From a checkpoint of a small mixture-of-experts model trained on Wikipedia.
Training: a variant of SOAP for the experts, 306M tokens, 9339 steps.
Below are experts of layer 3 (counted from 0) of a mixture-of-experts language model. Rows are named router (the router's row for the expert), up (a neuron's input weights, with its number) and show model dimensions 0-223. Each number is 50 + 15 x the weight over its row's rms, rounded and kept within 0 to 99.
Before each expert's rows: a language model's description of what the expert responds to. This comes from a sample of Wikipedia text that the model never trained on.

# expert 13
Middle or final word pieces such as er, in, it, an, often after an initial capital, as in coop-er-ative, F-in-al, Go-al-s.
router:44 42 54 45 36 32 52 52 58 35 42 31 67 82 70 40 73 64 65 61 54 48 61 29 28 44 54 43 55 66 57 71 54 34 49 69 36 47 83 60 66 64 20 42 36 28 68 27 33 63 49 61 50 27 46 57 75 85 51 68 62 51 58 41 39 47 44 29 59 33 53 61 66 43 58 33 49 75 76 41 45 36 42 52 22 47 61 70 50 23 19 39 23 46 57 37 62 28 46 71 68 57 47 26 48 49 77 43 54 61 55 44 45 21 62 42 59 37 45 14 37 38 49 47 47 55 67 43 41 66 71 63 52 41 69 51 19 45 38 44 89 60 41 53 30 65 61 49 47 56 20 63 74 35 64 53 48 53 47 17 80 33 50 29 68 47 62 58 73 77 40 28 34 53 43 43 40 51 62 51 35 47 37 87 37 36 53 65 51 40 62 53 33 47 53 32 42 37 31 56 36 72 37 46 64 68 65 45 65 29 47 58 36 78 52 29 41 67 46 66 65 51 60 52
up0:54 62 43 48 68 69 77 66 56 59 55 29 51 36 56 46 71 96 29 49 59 51 46 32 55 53 58 36 51 49 61 40 25 59 24 38 71 44 53 35 60 38 88 34 31 36 53 46 65 62 43 52 48 65 59 46 63 36 35 39 15 66 48 49 47 25 45 48 43 52 78 16 36 95 47 58 18 84 67 46 46 54 37 75 38 50 51 42 35 57 25 72 57 55 49 31 58 31 55 60 57 45 42 53 60 71 35 52 47 68 55 70 53 31 32 43 18 82 43 56 68 49 19 46 52 64 40 63 49 39 71 67 61 54 38 49 38 37 40 54 49 46 51 43 55 62 30 48 53 63 62 46 32 67 62 58 41 38 49 61 17 57 57 47 47 61 56 38 33 55 42 67 78 54 27 45 35 17 67 51 64 39 07 53 37 71 51 69 64 52 60 45 70 62 57 42 27 58 45 57 27 46 52 55 57 32 29 76 49 41 36 56 18 50 59 68 70 36 68 36 49 53 56 62

# expert 7
Word-initial pieces, mostly O, Ma, ma and U, in infobox lists and census text, such as O(fficial), O(xford), ma(les).
router:55 52 80 47 50 43 46 31 40 51 41 54 43 43 74 63 62 77 51 48 59 42 54 46 38 34 32 38 51 54 43 56 34 41 44 68 49 46 55 61 60 73 59 34 39 43 71 52 43 55 50 46 30 53 36 41 60 48 74 39 55 67 24 35 43 69 36 50 56 28 69 56 71 28 60 37 62 75 86 47 30 47 21 67 42 31 65 49 39 21 22 36 42 45 60 32 64 46 43 54 59 52 52 58 42 53 49 34 68 43 57 46 59 10 55 49 56 28 49 20 41 12 61 28 45 61 58 37 25 82 93 66 63 37 37 51 38 20 57 54 38 50 38 25 75 70 24 52 51 49 34 40 71 33 35 37 52 58 41 39 69 55 68 57 68 48 48 52 51 59 55 30 42 48 69 49 50 19 60 47 32 61 68 67 51 80 47 55 75 42 52 56 37 71 35 52 42 49 63 68 53 61 69 41 72 58 71 34 58 55 88 51 27 28 65 63 80 49 33 56 61 62 30 19
up0:33 55 68 42 40 44 55 39 18 52 63 50 45 46 66 80 53 35 39 40 70 25 43 71 61 40 44 20 71 61 32 36 42 62 48 71 63 39 39 21 59 62 58 41 56 44 34 50 60 57 33 66 58 59 53 49 49 80 61 27 48 33 52 54 56 53 38 59 62 27 63 80 39 30 63 52 63 41 78 37 33 58 26 29 63 59 28 48 72 41 73 46 68 29 30 37 45 93 09 47 32 46 56 67 33 45 43 25 56 28 53 77 46 59 44 45 48 34 50 53 52 39 55 10 40 53 56 48 28 63 62 62 63 34 20 49 41 67 49 70 29 48 44 13 46 30 18 44 52 45 49 46 57 55 70 27 35 48 28 54 55 65 37 55 46 59 48 76 40 48 45 57 44 57 51 48 60 53 60 31 64 41 80 39 64 55 49 52 57 55 31 51 62 38 57 70 55 56 69 55 37 06 43 55 73 43 85 68 37 41 70 38 57 53 46 49 49 49 61 35 16 48 48 31

# expert 6
Subject and possessive pronouns starting clauses (he, she, his, It), plus words beginning with he or she pieces, such as shell, helicopter, head.
router:63 50 53 57 53 14 68 65 48 28 34 18 45 53 70 35 82 70 69 53 49 39 32 50 34 50 65 30 56 67 37 71 21 43 66 56 43 56 58 56 52 51 45 23 30 40 76 31 56 36 47 49 52 13 53 42 48 80 56 72 69 36 61 39 39 67 46 46 72 70 58 56 58 60 60 39 58 61 55 52 65 78 28 57 41 49 60 77 59 08 31 51 18 52 71 59 48 48 43 46 52 54 35 34 42 55 66 30 55 64 38 45 41 16 55 59 52 48 54 26 56 25 48 34 55 53 62 45 52 78 72 61 59 33 46 61 60 59 29 75 65 64 50 32 22 68 28 39 32 63 44 54 62 67 74 44 55 59 45 27 46 68 28 47 67 50 39 50 48 50 17 24 40 52 34 53 42 55 40 32 36 45 54 90 26 66 67 69 28 45 54 60 46 63 60 35 53 40 39 57 36 53 63 38 46 67 39 54 64 35 52 56 19 65 68 30 55 48 30 61 69 69 49 57
up0:69 75 49 38 44 34 49 45 47 24 60 27 51 27 83 56 53 56 39 62 44 32 21 54 62 68 31 37 46 65 49 64 67 42 48 25 54 46 74 36 34 22 25 42 67 54 54 44 62 24 51 61 27 33 48 49 49 48 55 65 36 77 33 45 56 53 36 60 51 45 33 54 42 46 57 99 47 62 86 55 58 52 60 56 49 32 63 54 36 38 46 62 62 42 24 37 27 71 42 48 72 40 26 39 76 54 46 43 60 51 57 70 56 72 10 16 32 42 51 60 43 29 54 55 43 59 39 56 56 51 26 52 57 47 65 71 62 55 57 69 47 29 65 74 33 48 50 72 42 35 52 32 50 52 56 40 70 28 58 72 37 36 19 66 34 38 72 84 51 44 41 62 69 17 60 84 42 47 57 28 41 91 47 45 31 44 52 64 56 36 32 58 48 33 47 52 51 48 54 42 34 30 60 37 38 41 51 50 53 71 48 48 54 57 52 72 60 70 37 56 61 34 63 64

# expert 19
Pieces inside LaTeX math and numeric table cells, plus suffixes ending words, such as unit(ary), par(ti)al, fus(ed), digits 0 and 3.
router:51 51 58 45 40 40 60 53 54 26 42 37 66 80 69 31 79 61 62 67 49 53 56 29 34 42 65 36 55 68 54 71 51 35 48 69 34 52 80 58 75 67 20 37 34 28 71 26 34 55 45 55 52 24 49 48 70 85 51 66 59 55 61 45 33 47 45 35 53 29 46 60 68 37 61 25 55 78 68 47 51 43 42 61 26 44 58 70 50 14 23 42 17 42 62 38 56 27 51 66 64 53 39 30 51 47 80 45 55 69 51 43 46 22 64 38 54 37 50 26 50 41 51 40 51 62 73 46 47 68 80 58 57 44 75 54 29 52 39 42 81 59 45 46 29 62 62 41 46 54 21 61 73 34 56 47 43 53 45 24 80 33 43 24 68 46 68 51 75 70 37 27 37 52 42 49 40 43 61 56 32 44 42 84 42 28 58 61 48 41 62 62 30 63 61 31 36 35 35 58 37 70 31 45 63 66 65 40 64 31 61 57 31 73 56 28 43 64 53 67 64 50 57 52
up0:74 67 59 46 62 31 65 54 45 46 53 63 51 23 24 33 39 38 37 55 54 72 67 48 52 44 58 43 35 63 70 60 52 79 58 32 28 35 49 68 50 19 36 51 65 72 57 51 67 62 70 44 49 56 67 53 41 44 47 37 50 57 42 46 52 45 42 59 37 22 46 65 53 27 58 44 32 55 56 60 63 63 12 57 47 62 44 83 47 38 45 74 54 61 35 72 43 40 46 63 36 54 32 51 48 55 43 92 72 25 53 57 87 64 55 54 62 62 35 56 81 34 41 36 62 33 62 46 35 36 29 39 59 56 23 24 66 66 55 76 38 34 52 53 53 58 40 44 54 55 74 52 34 54 58 64 30 43 64 78 45 51 76 39 22 30 58 79 38 67 58 31 39 54 58 61 41 64 17 41 58 32 33 22 37 56 36 62 46 53 41 69 30 31 54 55 42 99 15 43 65 61 70 59 40 69 56 76 50 62 57 44 65 54 47 79 62 46 37 44 49 45 56 56

# expert 3
Single capital letters starting names or words, often after pipes, dashes or brackets, such as N in coordinates, S in Sergiy, A in Affairs.
router:64 47 77 40 46 41 41 59 53 50 58 23 73 25 73 57 41 47 68 55 54 40 39 46 41 32 71 29 67 73 36 60 66 37 43 56 28 44 64 51 24 66 43 61 38 36 50 35 55 29 52 63 42 61 54 36 38 46 27 29 67 47 41 24 51 51 38 46 63 29 83 40 59 55 58 38 59 66 35 49 78 49 59 69 56 49 64 34 48 75 32 63 39 29 12 74 52 32 61 32 54 36 50 60 29 30 47 45 58 54 55 44 38 20 64 48 52 50 56 59 60 55 61 25 50 50 62 61 53 58 92 73 57 44 38 65 40 63 36 28 32 37 47 72 48 49 53 31 52 57 37 41 53 27 73 55 61 59 41 74 36 60 39 66 58 48 44 29 29 24 43 52 45 72 76 22 27 86 40 48 50 58 47 75 34 45 73 44 63 45 63 57 41 39 39 18 63 58 97 65 54 59 38 34 38 51 60 13 52 61 57 66 64 34 58 52 33 60 74 56 57 33 62 60
up0:73 69 53 57 32 45 41 53 49 40 43 54 45 70 59 56 60 32 58 33 49 41 45 64 32 54 49 68 56 51 11 42 70 60 38 18 71 45 36 16 49 50 41 66 42 53 48 95 75 39 37 49 27 78 45 60 53 74 36 39 46 57 33 50 45 55 66 39 59 69 45 59 55 85 69 47 69 51 53 54 41 57 37 18 32 54 21 53 35 65 35 51 64 54 50 53 54 50 44 51 62 56 53 46 61 54 70 35 59 59 34 26 62 14 49 45 37 40 55 50 28 28 47 57 24 30 28 38 67 40 69 81 27 58 52 56 56 52 77 35 24 61 66 86 89 41 67 48 29 36 57 50 54 56 44 41 81 57 48 48 61 49 39 56 25 57 35 39 42 40 49 42 56 81 38 36 67 54 47 13 49 51 36 60 68 66 58 32 60 71 32 40 49 51 78 66 49 48 49 64 70 38 52 44 46 66 34 69 38 48 55 54 55 47 62 56 78 76 42 49 50 56 10 40

# expert 4
Capitalized first pieces of proper names and title words, often place or institution names, such as Ya(le), Ba(ttle), San(ta), Ma(ndate).
router:94 31 33 24 51 27 56 46 61 54 52 91 57 72 50 36 36 62 52 54 89 42 33 46 39 51 70 65 50 35 48 59 53 44 30 42 42 52 41 60 53 63 29 36 58 53 66 42 50 37 65 44 34 51 45 43 62 56 45 22 64 34 70 76 36 73 45 63 29 67 56 46 47 49 60 45 68 60 66 29 29 51 50 57 40 39 64 33 63 18 61 69 58 23 55 36 52 64 77 46 55 50 56 45 33 22 55 30 74 47 35 25 35 35 60 41 60 30 59 64 47 43 79 47 66 65 38 30 37 60 34 47 53 47 47 61 43 60 78 47 46 67 32 49 22 19 58 28 44 39 38 64 43 43 68 47 51 39 34 63 52 59 49 55 78 39 75 45 45 67 51 32 45 68 89 57 47 46 51 26 60 62 28 47 35 61 61 44 41 29 75 60 46 26 57 59 59 75 50 57 48 45 34 24 59 53 45 62 40 69 82 61 52 43 68 33 47 59 25 34 67 88 36 51
up0:69 42 55 44 33 55 90 50 41 47 46 09 27 79 39 58 16 40 20 51 33 49 36 35 33 44 31 74 36 43 39 41 65 52 52 47 43 35 39 49 65 56 26 55 62 66 42 54 54 56 44 79 52 63 57 52 23 58 58 41 22 52 39 45 67 61 57 40 51 69 60 58 57 70 49 62 61 55 55 35 33 76 32 42 74 25 11 42 55 48 66 46 41 38 61 43 55 62 55 35 23 63 56 39 62 69 12 64 56 32 39 66 23 64 76 58 58 38 32 71 63 32 57 57 55 41 52 43 58 55 31 57 43 72 60 64 16 47 27 60 29 39 54 43 56 47 45 68 55 37 52 36 60 46 15 55 32 58 54 71 66 58 66 76 62 31 46 33 52 46 64 61 37 22 48 62 22 34 60 47 45 66 48 40 43 59 56 63 62 49 62 81 28 47 20 45 66 79 67 41 51 37 37 41 58 45 63 36 63 23 40 45 53 62 72 75 29 49 41 34 36 53 45 52

# expert 12
Middle and final pieces of words and digits inside table cells and names, such as Go(al)s, Fin(al), join(ed), Car(ol)ina.
router:48 47 62 51 40 36 54 57 59 27 47 31 66 72 67 29 76 60 61 64 52 45 57 28 29 44 62 34 57 64 55 75 46 33 44 69 30 45 83 61 72 63 29 42 34 27 65 34 40 65 56 58 46 28 44 51 81 81 53 63 60 50 61 41 37 52 45 28 54 31 41 60 69 47 54 34 53 73 74 45 52 44 49 62 24 44 62 64 52 15 30 46 21 49 64 39 62 32 51 68 67 58 42 27 48 46 66 45 61 58 55 47 52 12 60 37 56 39 50 19 48 48 51 39 51 55 65 42 39 59 75 58 57 44 73 50 26 64 36 45 85 62 44 42 23 65 52 39 49 55 09 63 74 32 58 55 43 53 44 23 76 31 45 23 69 47 68 51 67 69 37 33 34 51 45 47 40 47 66 55 33 46 40 90 44 25 58 68 45 44 63 64 30 58 53 25 44 36 44 56 40 85 41 45 60 59 65 39 66 27 58 54 31 78 52 33 40 67 46 68 67 50 55 45
up0:65 25 44 50 59 52 65 79 49 56 81 43 53 64 47 55 47 50 23 61 66 42 56 73 52 29 48 55 43 77 68 66 52 54 22 45 53 60 45 53 57 52 50 66 54 60 59 70 45 55 32 52 73 50 67 41 68 54 48 92 32 35 53 68 62 53 64 35 36 85 52 81 80 60 56 50 21 37 47 88 34 39 63 34 51 59 20 42 52 50 21 44 39 51 29 38 55 65 42 50 23 51 73 57 50 44 64 64 54 23 52 28 24 44 55 34 49 56 57 32 64 56 48 66 33 50 54 51 51 23 41 42 56 69 49 26 72 54 58 71 50 66 47 40 63 64 61 29 53 35 31 83 68 65 53 40 40 49 69 35 68 47 81 24 24 54 38 19 43 69 46 28 51 46 40 60 71 58 40 79 63 51 57 35 60 36 56 60 57 33 55 50 67 51 40 43 29 32 23 32 54 40 70 34 48 50 44 74 45 28 45 48 52 54 29 59 61 51 46 23 14 52 63 55